Below are experts of layer 4 (counted from 0) of a mixture-of-experts language model. Rows are named router (the router's row for the expert), gate (a neuron's input weights, with its number), up (a neuron's input weights, with its number) and show model dimensions 384-511. Each number is 500 + 40 x the weight over its row's rms, rounded and kept within 0 to 999. Numbers have three digits each.
After each expert's rows: "gets" lists some tokens that make up at least twice as much of what it gets as of all text. This comes from a sample of Wikipedia text that the model never trained on. Tokens count by the router's weight.

# expert 6
router:540555494516555499536520419483554541508483500495501427542517518475503447453440539485478440555419507552525470548473544509530504500460488419464468503473544559508579513555448490487502593474563472531439544508487535530498516510435589524501456572471555483456543462449541563506473538477539497502415522567452461536443584531466514534465454541510499491516515509483497556473548507519515483485542
gate0:554479517457445465524477494534512499448507553565508545461497576510434498442474498495407492540508425452426515417465470487485493588387434542461537528497497450490453521485515509538512547567498465525573492472546555496483481436508552425517516511606477455431489441477528565497555504434562496547497534496500463535479474417481409476538431492417487522538532519531440492570514476466549493580507
up0:521455540456491467506400490563467461468495473569485472528561572554478502541546535494541494443544460430556447419465498552517472546442457498566557529541399527462429479533482583500534502537490472490570502469515537508537458545502546486476556525527505543484507511441505521500567487481460517458486553482471510522529527521531547511469453524529436538476547485499451514480500458550540539481471
gate1:456513502525491491492476534548532463502556502485482432514500490519460472522515556506539547496495555490511482463490486484512453521550537559592539435453526546504445489504483482561563458529533366496481520546472492498461528494554476502470570465486499547560505441521495546517565508523541531461521537522537566433508578506441519514523503511503560502459567498500435481493590454430528484506536
up1:479427513550533441493486491508492457565512547475491485500535521512544444578511534545559513455528542508469445489486466515557514478486595480568531429485556556499494464502459474454573432481514451489548543494489445462447485455548422540564514473584492533480498560473508504441566465449562531526516485535547489521480499551467539510448406530457547435506469594471477446538509508520469478504526
gate2:483484491488487491513493440482454500469478447492572594511473456497571524597501433488503473457576490494521499505595478470527452515519385571530560558451497512517513484521565500539444477422502504505516467495482538457549525452466552508456495531420477522499554534556560458457479582474522494501485512477470486537553473525498554475516496480504508577486526486551401476539528529518512487463501
up2:501528468486460516521490460528495517536460522416583542512436508571483484611492446508466519453476524481514517439559428445434444482516467542513504551544565485506534455528582552478480463484504467445509457550461499493601455504524478506533585517441444496526508487553511461485462514500481476425469520526532508481498518415576521485504475510522499623560481612540425565485571462541518505507535
gate3:474510461532489488521407466506542546540571496497522517455497515568549495535518533454487508528521542476500566503477489514434414514553515514516511498513495444531488501485389597444457535473514557474510499498471504488487419590525527564515504458493452436528465524496514476490443543495549508494451518518494516529538480432543514441574555557497462551519526523540513503586409556576544550381452
up3:497465502558477508545571503500455477454524560481507525572504532444457531457511377546478467509444525536465466490564489471509465466481476516488529557468508500489500526522587484539473504453478493453540480491557502466491566476459468426544475548470527506529532427507532563539536479483463454524502487483472491525507514554462519398470470446457528422530559464527502526482501483401462470547499
gate4:446456575521504536530435458482559431496474488488554440489467496439518555598558472439536473524458519504502551531573562429579496434501537510504562495503498470471502446497477493532547554485519479469499452463549486509402503512516560464522561457470563497535495520496474514517497529497571518476415457460494506577473538471466496557528449461516532452533469537454467509417533541585469559515491
up4:430472578494550490480490453463476479526528509479498446508499502479520487472522497456480436539459511507503487526521555529563465482408516536491536461515467488538447490545529492488546510499531513516487542472574443515436485503489506536429504469489489496462554456441487496504524528484554509453415494446425525566501524443457514554497446474452484455520452566476498493436467531529444488533466
gate5:525539512507507518463559495410509451484447533453530478495481455511545488448488518572508517563435441500468481466592436527533486508507510459452404534547554483498539536442528472475568507556418531485437545538566533520480555519451488486491421510473503526530502480507525485499490520492566568511463559498523464544464468526503456522524430613476509403548522584487534486546533455478441533459523
up5:485560481529586503510525508426513520460460511484571479529514490495545548431476434534520587526463451520522444485516432481480545469475439507430445542557504497484495533468564430457519478517499531474505531491469446509472531491431493467532429542405534552535498535516522501464478498506524562517505571551539474444469483528542470459565454525486437402504528513467509491565477452456529574505517
gate6:466539529584498464424484487525541449436494552471450521502482563583418524454545490545453499470560492437548560518526483509450503525495491546452541479540547445608564583539520542430564518476486480501512534563517542449560449539447507561460518485526548447515430498448491444526416547587489486534472553463503501449528551437477437547538582500521502544520522519564513514520460455567521531561509
up6:509450495415547536532514467492480541517543446576545499489507444339567508478470501488522512527467482495487436484458541495524536473514525464523510541451467549473476437441441472508470485510469531506545487455508481529509510442508556509507539522521491530473534479553483595503525506430490472508516463476491525524469500492517481473476464456470502478464500483410495425444513538503544442484483
gate7:480472508447470431550534558553486497389486498465533515468534471539499474432533465515473484450480471489465512425524439487453461510536444456511520460508507495470553536516484496565553488384501534515538415517545540508464433544521447449515512493506455487542461526552494557534548469505472579482475521514482535498510484406501518522446528508507522503510504521507472487499567511477515540526439
up7:459465459478489447507562511525561511515502577476512552523498501539565497392539517482524424590483486484506492512436440486515433454489515493509532535502502537547561513438538559486434475500524530525525531527463485504454499541353478539474485504556474509485547511531461454446485453507487426475480547460473442449479500484480574443503489571521563540481532502505500443412527544486427496579553
gate8:571504481497466473615522479492473503459488573431532419513582517496486521488487529559540551458471438513578517506507507470479475495524536481590526551542471468455495547458467512512443586498512432503521499493489468500485510517505499478469448471514470448506473504526527541455476511519546466572515559503448503578481520482459527503399514490545566471494535480514454581457493596492406495502572
up8:451549501512472436437490489502533511438523407569450522560535474479453520496524518453473488488484504525479486499473412493516439478471486504472473514522521443549521485544498455484592427503493465573430576447490498519519500460452546478482504510452492527478498526438507553506594457558417502495503446524545494412482482463513503492559537486494453517502492528513484408539545447546546470470462
gate9:483506503485551489493474425426556472459576535506507509566495523503486486489493537513529442529453536504429544484434501456509540443478566525521512507445491499548517517414495498461533536491508495480543525458478548546498508466500591485457493525458517471442495500515477507541518473491430545507529514499425440534436482482446450582502548582431494489512469511510438484542469442538450510468451
up9:455509478509602496462462417395522501472533476567512435550558553491505519503480586492504511529454508449497506480446508492571609482423526488603471532436434487569488477433458509459488505481503504483527571442478510507500532468523593531530481535458509484461549527489489543581514500546519571501544516533413457500451519486495506540539533530496424525533511517473457444505460457532472497466423
gets: "\n", ".", ")", ";", "\"", "s."

# expert 4
router:548604568557424459552442489485535509522508569443453535578566489517510543483536557483567383480440542543536489506476511530558507493538540511490515497483546536458537484478519552467456447538565528548551499547564540490529534573523521514584545458454517496552475522520513467561467509478473596490537500494485537574432545464525466527466432470538463516460489523454507477516573494552521553620511
gate0:523487478497465472535489527477451536452469491468526567497478461480495423447450556477515517444518478471510454458488506476507530411488531510548550469529473491518458504513527467502529590531492489537547474560501470510538506569519431446473508494523518453463500513510480550527490556527501472446514582531405596529507568552470509582507479465535427476567523473506552591464469464504502518514488
up0:495534505566493539493465519501501489519472515515478538514482402562492524526507527533466468484480451501503479449510478505493500488550580506524475461533509461466490505461506498510501512486533488503489502514544474498524519436451488468517574513537507457450440528514447484530481545491472474522494495517484514511452582534530549507498566502526476540559526471555590547518501547503432525520488
gate1:507544506491519533507486478528523452498564518502504494478500501588461460508538493506389500495520477505514532473449560490543433505470474567433518490481489519440451468523552535481476415535510469489500546566498577511465443572593442475526498486481500522526453526507564520481508499492566484539538572501473559476530506492491495450424537540498468421501528489491505572489443522510522564517500
up1:496507496482512447523576534457524517487476463474558508460449491481504540481474547445568468540461515428510472490506513481517518504536507489461520530511504466552497557529465432533507556514513531507467476491450429530524541412427518508495505493499509476454520482555408503516470506520467499480464512516468491505554501503513493485539531465531507515490483462494510451489524434515491449547489
gate2:452454444455524440484516480452474488556416406571541552475553407507498468498555549530552462492470438593526474483550514486479520490508501505478526556446543492468478498506508532491547543549476496536530477466518443509467509488521447413505540479442482482395588527515547490467511475484496521486504457462551509486417562469470460548428495459460482596564483462517544506507480378534488502547482
up2:545430551447525535506498511455494514479467481473461430559515521503525525510465499545507571501512513481493529454449489529438477491512485552498465488430470513600451517575526484476437482500482529494481498475458555504435500534485510520535487485531477541503433572527512587426504516421470509513475443468510581501471487535532494428464479549482542499540488474541438480455433550537528453538573
gate3:520486531520519453557583507507535442531540500454528563519513487543453509484471562484476609436425487444532476493521521499505472525471501551571431603505542532515495545535525520521534531515523416524494407541497493454550515403463551551441446494487407482455517523431488511467456526536498530486427488450466507469495489476516478550510487527537598506496489531469549451523494463553510517508466
up3:479474560476575457517548550439499517519478499412530519498491470458499422457539427544517438490452500549549556468548458441377517513452504503544512476485504492478474491490497565541528454550519517535488483467535513459521534517407433476545488547504531493502510469522451484578457480547505518560499570516484428511482495513451535544504553500485439528457498480510529492491465558493435498456506
gate4:511532434471485452537521491466449510543506462452501472529455413473551480482516481553473534463532411501491531538484492422480483480520492510452475533531501556503522449453472577526497512523511537597495509528488456520456563460438451439461460542533452491513415545460529512496481532550417506438520589526477528506544544563509505491552488489525542501487538495479507557516518410544551492511526
up4:512498485408480452540536526467463472471451525484465511479468517497517511474492513552541442559501503448514503474510480606482483393492522503444497516593525462570492558530520533441429483521444507489571497522555552496476539472483504474536467593540529537534480540518488496444489564595449518497487516435419516560497508490473528516502512426541534488527478454526466495500467443552450592434449
gate5:508490553457590516463476491483476508506489518501504480531498501482518529430491500495477504510479445458503493492535573489468565496499548421462487538478546491548527544528468440561470548507469473491505539473432518484514402561508444513494494530502524514469494508532459550474447504462503533509501472517479516474505591460536580444491446563493464513524513579420540489444504553476436473429507
up5:480490418451560482482477543529474561534453492490530505445471563459510556489498459495512469535525421519508502497560489465530480521500526416477468512458521540472430614500457496510446528557462542491531562409504461439493468575531453534520485450518463511469505487472483498475452464442495558429468481502504572516455491438499491461512516557505452487448496497499536540503428540449415476486498
gate6:465492552545500556516502514487461516493482462556476472437482510539490460600517516544457504513474509494511481464511586525538442492519484568496506506552486490492527473528515544546488495528530567495500599505561539431547472465503504481488463555541500543488466510507466459461574545510498518498545501509484539505452548537500447433517463503481463453487441561478525468501423445481434418449505
up6:521544469442412478466428522627590472499466489506544533477502518467493517451559425508538425542506463514476514548522450486471464513501527449543440448491489533497508529525457380479523537541472434415549442462541429481465491500531481474511598478408507420480473506515533504481509513519505542548456558506548509433509406536516527512552548473503558513543518507508402507471524552455515513438495
gate7:538501482512520435534490475526442548541462506528495526449500484519532483463563557480599495512449475549447543530483487537524464530465527468566521548469546527532445559463524524516477516512543537454545446529543480471561476417448473446558514497427512501515535449504449539512522457507586443535497553487429536419586511545454455464526559502500482532482508471517541535488511543488606449468505
up7:386496450455537476491463558542522439552488534478545403434504515472524543510506533538419539502547527481566495448533475492454480475494483490487479467537498511472538508522484493540536537485517466526447552485425424520511534482573571533453439548479441468497532506487460494450540451455512486459535522522510430473497484514537494467471540517446512442511490583501464549501505448511508568530532
gate8:526534545456458503470496525486513534566517529457444528538544491458513457428417462466566489536480489547523485573492509504493476464483452503469483485530512461436512478462433491463568548480516451510535494575518567478453450463466597493501499458529614499517515520474569530451492491419469498493464512472456440538502543429573503559457515440501510417518474540475520459465515570549506503553474
up8:541518549557438396565471494485528511502515514460510492520539478446501491491537492515545416511523480498547569502584437572455496441548537549540499462538483466528469523495441535539496540508513431490558518513490533479485455509484566522504432557521581490419467531503560485530510539476499478516490479479463413491494507543540450571510488525482509492449458532527555513524569501556462450549401
gate9:544506400582520518523481481510445528489537536531478561556519524549472451450487496499562495508549494508446493466484480580517482471488511525492522558542505532485450533466537518504474445525457459510492498385459491518452469538460493456558524489476471485461524518538475487459407565469569463431497428515538529520540447555485523411559395455493487521566471466463535570540560477579503541504438
up9:473536559463484523466519596420575446472430504522486469496488482476544579547502479553425507493560499535488529497528484488500464554467490562506485532493486509509499470499519463478483491527516494578532510598504515437510451515482488546481479462446524503549487552435511532491511435500468463577515468482407512464474507421519520513473521633523504491494513518507490546468448542479508493494488
gets: " a", "'s", " an", " first", " A", " two"

# expert 3
router:518513473544509458540458524562500448486511552472528465484454491437469483474459525517474442523482459514468480486580453402538564452461502516532446468529608492465513528448484460482507485486507499492494513534490431480487445517472510588414488495498477464473482449520534533500553455509517541500533514472460513482490515587451482524470446540579561523496546481429552475494493517534481487493539
gate0:517557412488492546480417524507475513479477587473441539507402477495471404485510543492566470536558439520533570519468506558440461449475552531557488487523487540490534533446402496505529529508478521477502582472468551489477488512442427505506505524494532527470560584490515476524462495495426572449434496575502543490510556474497539439507497498544542438491490487428506484498516524498508421499494
up0:474542444502510496498523552558446470477459410522504538515544497510452575564502523503485549503515463471520485469551467476442535545544469461438497539589373451441452493450565489502549507521517523468490467469510483517494513480443487489545521480487475498573466503494536444478501525535560516492547456438558568510504461479505512489518540498563505562491432508489533563475490497551509536516477
gate1:517480513445544481474442545498483482479475498524539516495491378493497478456509516494473544481616516574516474477475538544536500567512454602540566499541480479443523442508495506515509562540513556514529527465462448569537516476518440583478470474544506431521545530507441524487502410511503538401476545517484482470509483550541547486449486580497485429488474497583491486540437490488481572492520
up1:494500403441508442488422488485389471511560511469460515561476488512478513586529515419494479504567445511571434562475567553439459520475469582470529467562491528610521503454479504461511419475470553508542510568548514527518489496538523535520465586566535499520504477508442519481521490527526565402470515482466484524522475500489545570490513479525541527499492543456560513550483551503516507492483
gate2:570526484444436539499478478531570566584526525468484547462506497481568381451483536487515509546486535497558538510415506524465569453484518463484489424457465456449472523469595471483495495476487506470452521502550496541436512490534437503537569555549531461471564528429450546467556491494567491553458547545442534460537443563501485526519497523517472517520500464520446498525448482509500471524519
up2:462500532464499448503478495573519468451568484539539509444431514510466547496560479536441395455525498499528496537550547444532528514448451471503504576471481563543544532537503512513513442532519545489500504507412516530415492511490497518503461450631510426517524472464517552548510495502448439512457439496501516497528475511527472515452481525504492501421512410553444470528518410552507432394455
gate3:487475548473450463509521482546459444423519463559516461430502525410460456456504495451515438547496504473420540489489542480459481545544511416505442545456510580485547496522548509480477492505449495439459558547495533532467521476568421510502571502499457495462512534436459496537589507537525494499448508504488467517470551438488510507525528513599467593526469465455526522519577450558510561510512
up3:519497495582393483490431464407528456455528501484511572518501486506409516497480506504540447516528557486557498523531532474446503471480521506457469540527475546585453476442445584555512421498503541553473464402483543478565496497515486471548509529513463527464557506454508625558454492422535438535490524458553538534522441481548577446457538502416458500541499522482449489493497552511519517531491
gate4:521548548470519438535474511513495427493478480528553498548546469518445469547583504547530466470478488474476455548480458427492565439536532473465457492513498528519519516514516470525535509520551509463494468442473464508474503558603478418482447521474442543441501454500472531453524508502520428469523482485450490552526494485506541504431444529530502592484485584466523499490483466440528528530486
up4:509567502472441438528492515492461480463510465553523507464493487551448461586541519538436454433459493519484494541426430432520467491483562457542483448525470486496521505433459509528491478531550548511482508432506500508459535512533486496477485521543528494462457501515512557403526500478496482502557478470505441509431550464546531462488525522487519572435491469519494459504565461512518527555463
gate5:524517465417494467474510421505454499521409562393515511455466563475570495507432500454594513445511395476467516475527503501490536527544510578601517483442478507463542456491514449469472438522524536531534511559513465518516494444446453447585463425449481500485476508483489536497584553536459568515555452533454510470540500498498458518484556568506449574472467457517511481530528541483485502481487
up5:508590485584471421372522536502418450483445516408511462486483511510548467517465583386555552455473352429549512485576499481493528528507541497574455439474488515472460446453535541438506485497480519504475442533451516514482519494453458492629437459452505530435514498432493535479544615553526481454541478472472476492470536504463520486427447485511507496517487530499457502542515534474528496493447
gate6:479599531458489506531454555532569502500473417529501481505498529508477571441523463529515417514464468484504481503469516482546589478486502559478478495530430507497486443427530548469533503583394554413493411471476492499489503494490516546470476534482536533514476520424553511547570538503509482537549529513442491591454479425538487494510391498517465461524520555617528522472541504486462520543499
up6:510486440507552476459551521544406467456465497517447485550489489507518513528522515445491509535495465492561490546480471511436449514539499502478518559502466408493521530545505518520535524533522497474560576520461524438494513516495488510457529455550493523477556501579456483445422498490538527481549464482528598482479481535451531500490447506528513535420478520415552485480498478525471512470454
gate7:538537517522527455529498524480539434504521442487521444540456543403512453434538517473600538469491551495556451472562480537496485506450536489480517450420498497490555459449441486544530468541533462484489511521546454498476519475519460503484453526539508532477475558462496582489467520485476453467483529482503470490420503489538533521485536513564515532461525519520424540504509464460467524502486
up7:495574550517530467501525591513498554538575469513586487515487474533401489460498428525510496419495454499518497524530526414504526483542519467505503470508490521542527553536501512483511445541466470468485547471426525512428501454511470538529485465498499555496512462580488512491594516456489433487469507540517448505514444509468532457563517452502539553520476550398484504485476505494468529521494
gate8:453485507497421516547470587501434446515524515462452479465498503532489537460579522534470510536492535521512504494541504556503402546489557459461498479474492490501513499523496487507539495455474446567621413536525472502485535520523483554448504515467524443550495437487419535494462498530531492519504442506436456508491526455508531477490424536526515480503515410483508449520481503456437571492495
up8:482459467528499424548522466519421518543429528521471481468538495488485548473565518483490500482474478549483554504486516533471504493469532499455496444468489494537521444467474532442573471543499529493486485600459453453501572501533499448478453470504547473466444548499490498510534430519504500466539481492343466495497518477503492560459526560509408502449505447513516452521500532435449493468564
gate9:523468488547535473477467488532375435460478500484534504530506514514560520377525513528512466551481517502548450530423549488468494510459490523414433511514520552488449499517478505470455466536573492521429511549482527437500484568456491470441506490488516464493460521396436551496511546491497535435447456550519497571494529485523481515506478462526487506514500517459483433472481459552510530477530
up9:575468558574538489471527451511572531478468536552537488467516499513566437514460511495528431477448497495554489513513546488555537593460544482538547512557459550536483531581528502523488503554450469542467448507521482451528468494475527487437522481526483461471430488437480575562513544501537515428450526465509547510484468550455466551582531572551434537455482522518576450464525433532469496488468
gets: " of", " the", " for", " with", " on", " in"

# expert 2
router:489484513483483551420516448434461482491468492589471445501488503528512526459467544471511583523543517498499574450528540535518507569528462520481429478549514478522467521469541499566535538485479486531512451561510533458448553559542447446555515482511437443574437474556519573471462439463458399516535449434552499465502488455510509554558518522494521532445514516550534565519443499522532462483479
gate0:498495591509459498505456533489418476491537499478467538499499505481533434491566510448493505501502513500478451473507510463485486481508476475500497496536489481499539485525500497482491533479509509489464518494567482591472513609489453497487537482469493453439440512494538516484521529493445484500460482493423547392466489496484506516502544476528481470539473522519405465484543540440475527468443
up0:511521476456537514446542506450526515561564489543533456576479483454488565563466494495536532507503510472533575554497472408590543476431466505548390533468516544508502510452490500518497476486507577464528585481546447530461506501534553477472537452473443482467520529456572550508512575538500505499501491445493463462528459492538511467454485502544437546483504541459481592541474596457471466540506
gate1:486464504510514528465494510588491493501444568439490523414390512546464554567468518569531523493520510458514529520534491488516533520497450454511415482465520508506478508504512483503502549553424396486544490584523513520512523472527536500567469572480491556504573512488454478531557477519499469556492521547549502524563486518506502553479546475497552449549552485481473502521571461540513563522544
up1:486463482528570464509510488578538504479420547524470520459498548546508507550542539519553559578551582439509472502502528516515506501460473470518469510515513462497422556529476489486538496538470426499480492557549528540477503461564539474527463534492437586512526465469460443539466534523507506517516447534554489540458527487508494539504532484536551449518537505497467482502591457500510499463560
gate2:480480471525528584480515475454502528538459448464494528435488512396594550529454437460516533440492451513468473537503425554515527508480505434501518506519428435458454467417485459459490545499464484467429465475472575486508498471459566508457485543567522508531513524534488530495533524436483539537593466519505500478554467509500467510438564523496511482490472538547559480464559581505518483444467
up2:528487481547449473520517432540534476494490393425500460545495599553503486460433541539520497506490487489482526481469519428512515472476556441554475473488539489531503522511455528471564604454552527493551536468493468502534405541519598542538460566473539462510529519464466526468494464490491533418528457499499477527529548538508439580491477557486547532468584461494560485552497526553488547561535
gate3:545511520535505432522504549475476493507467530548497528512492502500450476527462486536525516450502527514474484521552480419511520459512551553517441452473505500485524456485513516511465525469509508533562476470476455552544429443477493484500444532508550507489499520561565525485512504488546559543495468474467496400530511577478565470473432514481583524459544476426538487506507529407525475529482
up3:526585557504542501493471507550515384498495425462476517528578431475444506520558546513518538470526576460479492472404479508444485462504483540476454460550463456548474482444544543536422520559547489584504500494485506490528545479491512455541529540536503480487489595517467490466528545498458505513543550568427431475525500478507499494458465494564534510436567520466511467496549454511507528486502
gate4:552537461441452529436491539434482382522504451462546498481596506513494545532502399576502474470542483543451444524511542534453516479470503517541468507520485551497548516487431469540488492498457524498537515492502451520531521566479444453472491466475541481533480481568493508581499494424459480540507578451399508524463520530485489536530461453436510525479555552463561497498539491487423506479580
up4:458433476522564597492501566470490480529417496498443457530446554461489465465446565549434506504511470454501436460532490518559526581518454488486520555447508538476492504452486470521534508546412451488489545546562515522529516476528489532486431531517528502469526550445484510471488492496438458446461547471561620557478527498473524490496590480496492469469480441499485493491507491537496551442460
gate5:489467550522541550449451473482574480442554488461482561546539532533446514548527521480498494515570579455509481541471471499434500537529543511468488544426499425514465408503546542431479535511508480477497475576476517429541502531534441554502498446480473533471507553520599506534503506498531556489585492444536463493497471507503535467507481533444517561531541534469575522561540506478479479509494
up5:483543451512449411544495495424462475504495546434497505506506465491520518506460525466474428452489530455493552535450596481550504493505574459571450511483487483463539522416487422539554466528566463475500451492440439461513516503481569488509410545478509513487556458563509495495484534632438479463501503541599559452448558567459456507433500480579512486471508467526419490513480524589548583513467
gate6:442492539510458445539489482524489551431482477461540555502487536435501449509465473474484452507461464478497516544537485519506509490477477453452493452477433569472557490539486483535482464506514506451420493534530487486547510502523540488538538447544507511466497514505499600521474473405471512469471539496515499540487466548509450532526477542494469527502503560565531429508423547555455486542464
up6:479477462521429502529494546470510450540483523551459483473497450485554444534511486556524526576570533461509467505460568472549591604509493534465527546532570514496556456420565412534553603430456557468472520470491531561521511497503532481481442559584538523541509478491529501466493453550487528552461454469515508476541515448517538474495522527455530538506474498454444515485485458437498502555479
gate7:581449468492481546506482518521548556519484486533484580473477499532497467494414517504530476530497485475498511526510454441565497591508480490461517483445494524474476459515486543474507434518477437510439411538514591494549467462468539483506486502552479539481514518497499440467555476485524542563541522531550508534491466511497441476515562508453471491492485466508537492486469503515498412524514
up7:458527488518516507549488537509611446468554521532455465505495483441427471542482497495462559525453467525428613512550509523489494519564482487491512425531553499502451434506483467547469543554487599489467527466542442448526507553508568554478473456448508506444500467522516471496536521546542460531504498487495599547492554474467516506556486523510555473493533560524440516422579432500516500416436
gate8:504455500463474522507488473518423526436459451527473530569519496431442539511483509473502511535471502497472504537510453444533528528442607411491510478536467481483485502429509545553404398532487449485444502594528559490464468484588518493543477525537537498480447435495535549527486570470527470540513477482483506483436433449488490510498561462499549557545570475428535472497496526513577497502477
up8:495487503448475539512550479511486537550497514484545483545525522481563514473454451428441442452452520517504452496498558558497449525498510509443549525478479467526511483472563496500433554548486431488472483535501487451495473477434462481446456585503506539484437506468489515501539524508528475515497470447547498449473514444439424491492496459486511434517526548525431499518501525507505424538449
gate9:448495455452469484478507551459478566533510499471521425543474528500505557548454511414482456471449503506429487505471502452479531573477541530527545480530447471468457423565424484530533511529499497470515437538613472511525526467535491519536492535500550438429471498505496488484439498478491576470469500567483515537477469428500522558476512512506512477477494477499515515534516590516460507487530
up9:500436488523524525519550504459512516536456493500558429564476424568444561542519537623510471489451565443489478545467417454532493507563580479432484446499472467545474476411545503504544521523504452499486510509514468492441384534462576483494521507510507529520571449448482530531569542468482591516451437534545552465563533441545509492453508482530491560521500482464501547475487589494467503459500
gets: " to", " was", " is", " were", " are", " be"

# expert 0
router:510498580494486473480492526449541515523515463536493529487541484496550567527465466511500537443520476500472480489459463580486541559494529466470539501538471492452565467510516496511534531500470517482536550465534555469466530532484541506551524549510577537503525444458461536456556513468439402527574391480440423531457528481477512480426498462538506476503466506512512450495546481516497491500495
gate0:539479532505420495552432489531489495476476447495476455508531480526471570443504462493512452484452431471473498498515505556415484463531504503509493448575517485437528502428534512480483442515478500492495559442526427527450525518525478453555505536545491507525475550525450537557567475519508557434567505438434497516494474509544459531483505561537473519457486482496465527465507526511486542477547
up0:546482543450482503499454567527546476454473486496483511457499478498521538452538420479471477538514498390450583516440446565465438444453546432574546477535493507514491506430456494469406477539458532483520466418408544544479453516510461491525466424444493541452475501575470507501541476562459516541541524472462511528455482455477450508447457538541467548476463445444536546473437486476498554582536
gate1:535524479535454485553479501604440520477480560500479494477590486510487558467489479512518531577475519477483458416482525515507491453517575506495494465493578560490539543503559422509478466542454485466571521439475447453481564524534493507464508517481453492439411503512484557542517505512475605516521465513553551474504487521438476456498452485493435492465621515457480482477460460509510571495439
up1:472530502426539442522477438473505459485493476539505622479529447493498505434494477427608523488474536473481481477530520523538484497426543460450542469472471527492480555527510532505497522471427523515524537481476507467552524547474457481398439564508505566541483553494510569478432493482539556484550513527520473454545487433489530423498536507454542516472552528522482464472554517500551504538486
gate2:530518419514528555487534501535572522512526461424465537510472447574476458434498491486453472487444470521477517543515547470510453453490512494482436464549479573563460518540493474512485527483535503505544564521543511558432455556533436444481476538557501570497533471500587536499527484490496421453490557516538511568451528510503487487493511465504487483474537480478484459431489458491538418519480
up2:531500531573516476489487523538502536497513428485548470468532398494482458475493486478515461462544437522502552515544466564473489514501542555580511499496505519619551597517468491537490551446526508589493484515537515545577579549524496480422494564499505538468523493527476546471533439457458539478498567444489471470487486529465520497497485419501425509442531485472450481448500499460462463556412
gate3:484497504467459499526475545604448446514486503475559519532515482508470462496463513467539502472473489457527553502528448457466423585518491480526462527463481511491471542487545530511476494482490465502534515497551440498437477511526529481511467551463431540430563550494487502437496497559524493514491619563490493473533470467420431453522518523509499514505493458514518471539433442406472432546525
up3:454476481422429538460459573509534478499414435501538514489521487537465541579427517498496519479499509472442533537544555479557476537441470537478417429444495521489440513534499533563503497484494458488484515470543471527477494501505477483521478511499519580489476502463447541466499518480564506514521541479527482503463438534473480498517495555524480489536530499427525500495509518546414524426511
gate4:485505496491541504549471468461521401447542489508515455465471436455530482578486504494491530504469518446567474463527444459442523529494531529490474437527462458413452491484472469558543536433419483484434495514498501496571489502493537512487550565506456479537504513475497518521532484509513481368495592527516542592453511454519455562464555530498516443532493528495523495534547417568500522508509
up4:505435493538465545465459502471545520539465494529585518529473556485550501538524497456517413512475520553533426530492483507556552495479421554484532482465477407516478529486526466549452494556494526529544485466439470517487491438511483450433556469373527470467400532479486506499519472484518496495510461476457516483502426487584427538476487469451549477494528413529497551492532446569518560418528
gate5:421629475526465565485460512492484489512582551484485549483556512512445445610487520473515490469556542517539560491493472500509442491471523457576526530553505517503493482457481542441485561515498508536529512546477491504438525492474497423466541502489461492565492492504523514535482467501522493524487535497489492537602578519494467527547560513496494486523580526495463484422522485496533559485470
up5:501380513477538534599605549474565513534419518522452525493442463495537555388499508452509506478498439510413480459500544487480544519528536492379503437480445542465516489530524498436476449514480461483434456433536511490556585540519487533528491529487535532470518457503480486457525517507478500518465471515513493459452486495524516450557453544468517558485421463444478486515489448554521439520478
gate6:473518468491531503543503514504514499460487516498505549509501474542482436481548557491533539383551461487509466559487485464514448594413564504474544523496529527511553521461545508553467440524496448456500514567493456464552458496493494467495480523554497466516521513449545552404528499513414469559465587477510601517546485448464510436500452499521538508554451596435457481491470504500525466496501
up6:482485559505489442412507454595595540459517497490507514510522510461472533501420467472446464492499579479516551481513499455435490498503454494509537544542530546497488511499493499500501460481515500497502539469500486534551421440549501523500528480522536486491564530528436481589543454539480501542476478489466475442479447531442571517513499489495575555487419488607577448485497546514459447452491
gate7:491526473443463475475435472546510542485500460496448524486463550451520427540458509510416461511468583494543581509520497519476533462555488465447516523469512492447572526493431460509483540483549530445460552477477444479550485479472488473483509544558448500549491543445456532460469480436574525468523555521461459497547495506442483466487457530514505460536508593482526496517487456533445557528474
up7:547444455443460431516459529489536542494497426554430544471460498467522480544465519464436499503454554442551536486500528502545524449481429529468537489528517492483512499494476427526482539533442526543452540460522421456526486471519496479470503555563544533542450510359476495476437480467530508445511488500531437494524526535505518468508482465466514459533460511434562520527512446456497456571479
gate8:585522484448457609505530418518503467510507588494485496569494519580457487480563460473499396526449526487472537515538466505549536515568485440470534542468531574505524541496508445474479480476545454491492506498518429483518455492483475480561498492535571524479572534569594438538559457489505480456551537507427492433446541498452455510498497545453517473484486497517415496457511465565499564532518
up8:495527562510464541521520548494501476490571491444496448619539459473530553545473492474494500524553565532447489583504557539464440491493541507513494534458438493452567537526514428524502450508480472543520531442479479547531515466448513501466518544433534501499501501530498547483503488530499480450434545494475493529490450495538513493479511528484534502426459512544516578514596505532517505571573
gate9:507386520469522498493548483474518490521476466530549512553504440530543463545506517462473526546566520490550541540510477491419482478467544582449467498546473484531498446562578472556583491457442571529520469492502531522414549518469548476503538526449492484448481482445520476491506467493537479525557469535492460463503516438432478492477527478457511485429512499464513553443480510501456507520474
up9:488535470494604513467469534537502485613495531507537501459484510410515444481520533509508511483437628490439514475475441513406513465481476480466545519530483538419520559474459531504489494518503472489456466423477553441454504487512488469513593450482531421529462492446461445504536500515511486522475527505469461494465480468546499453485524590502441489417538512499543472487513492500503504465501
gets: " and", " at", ",", " but", "s,", " as"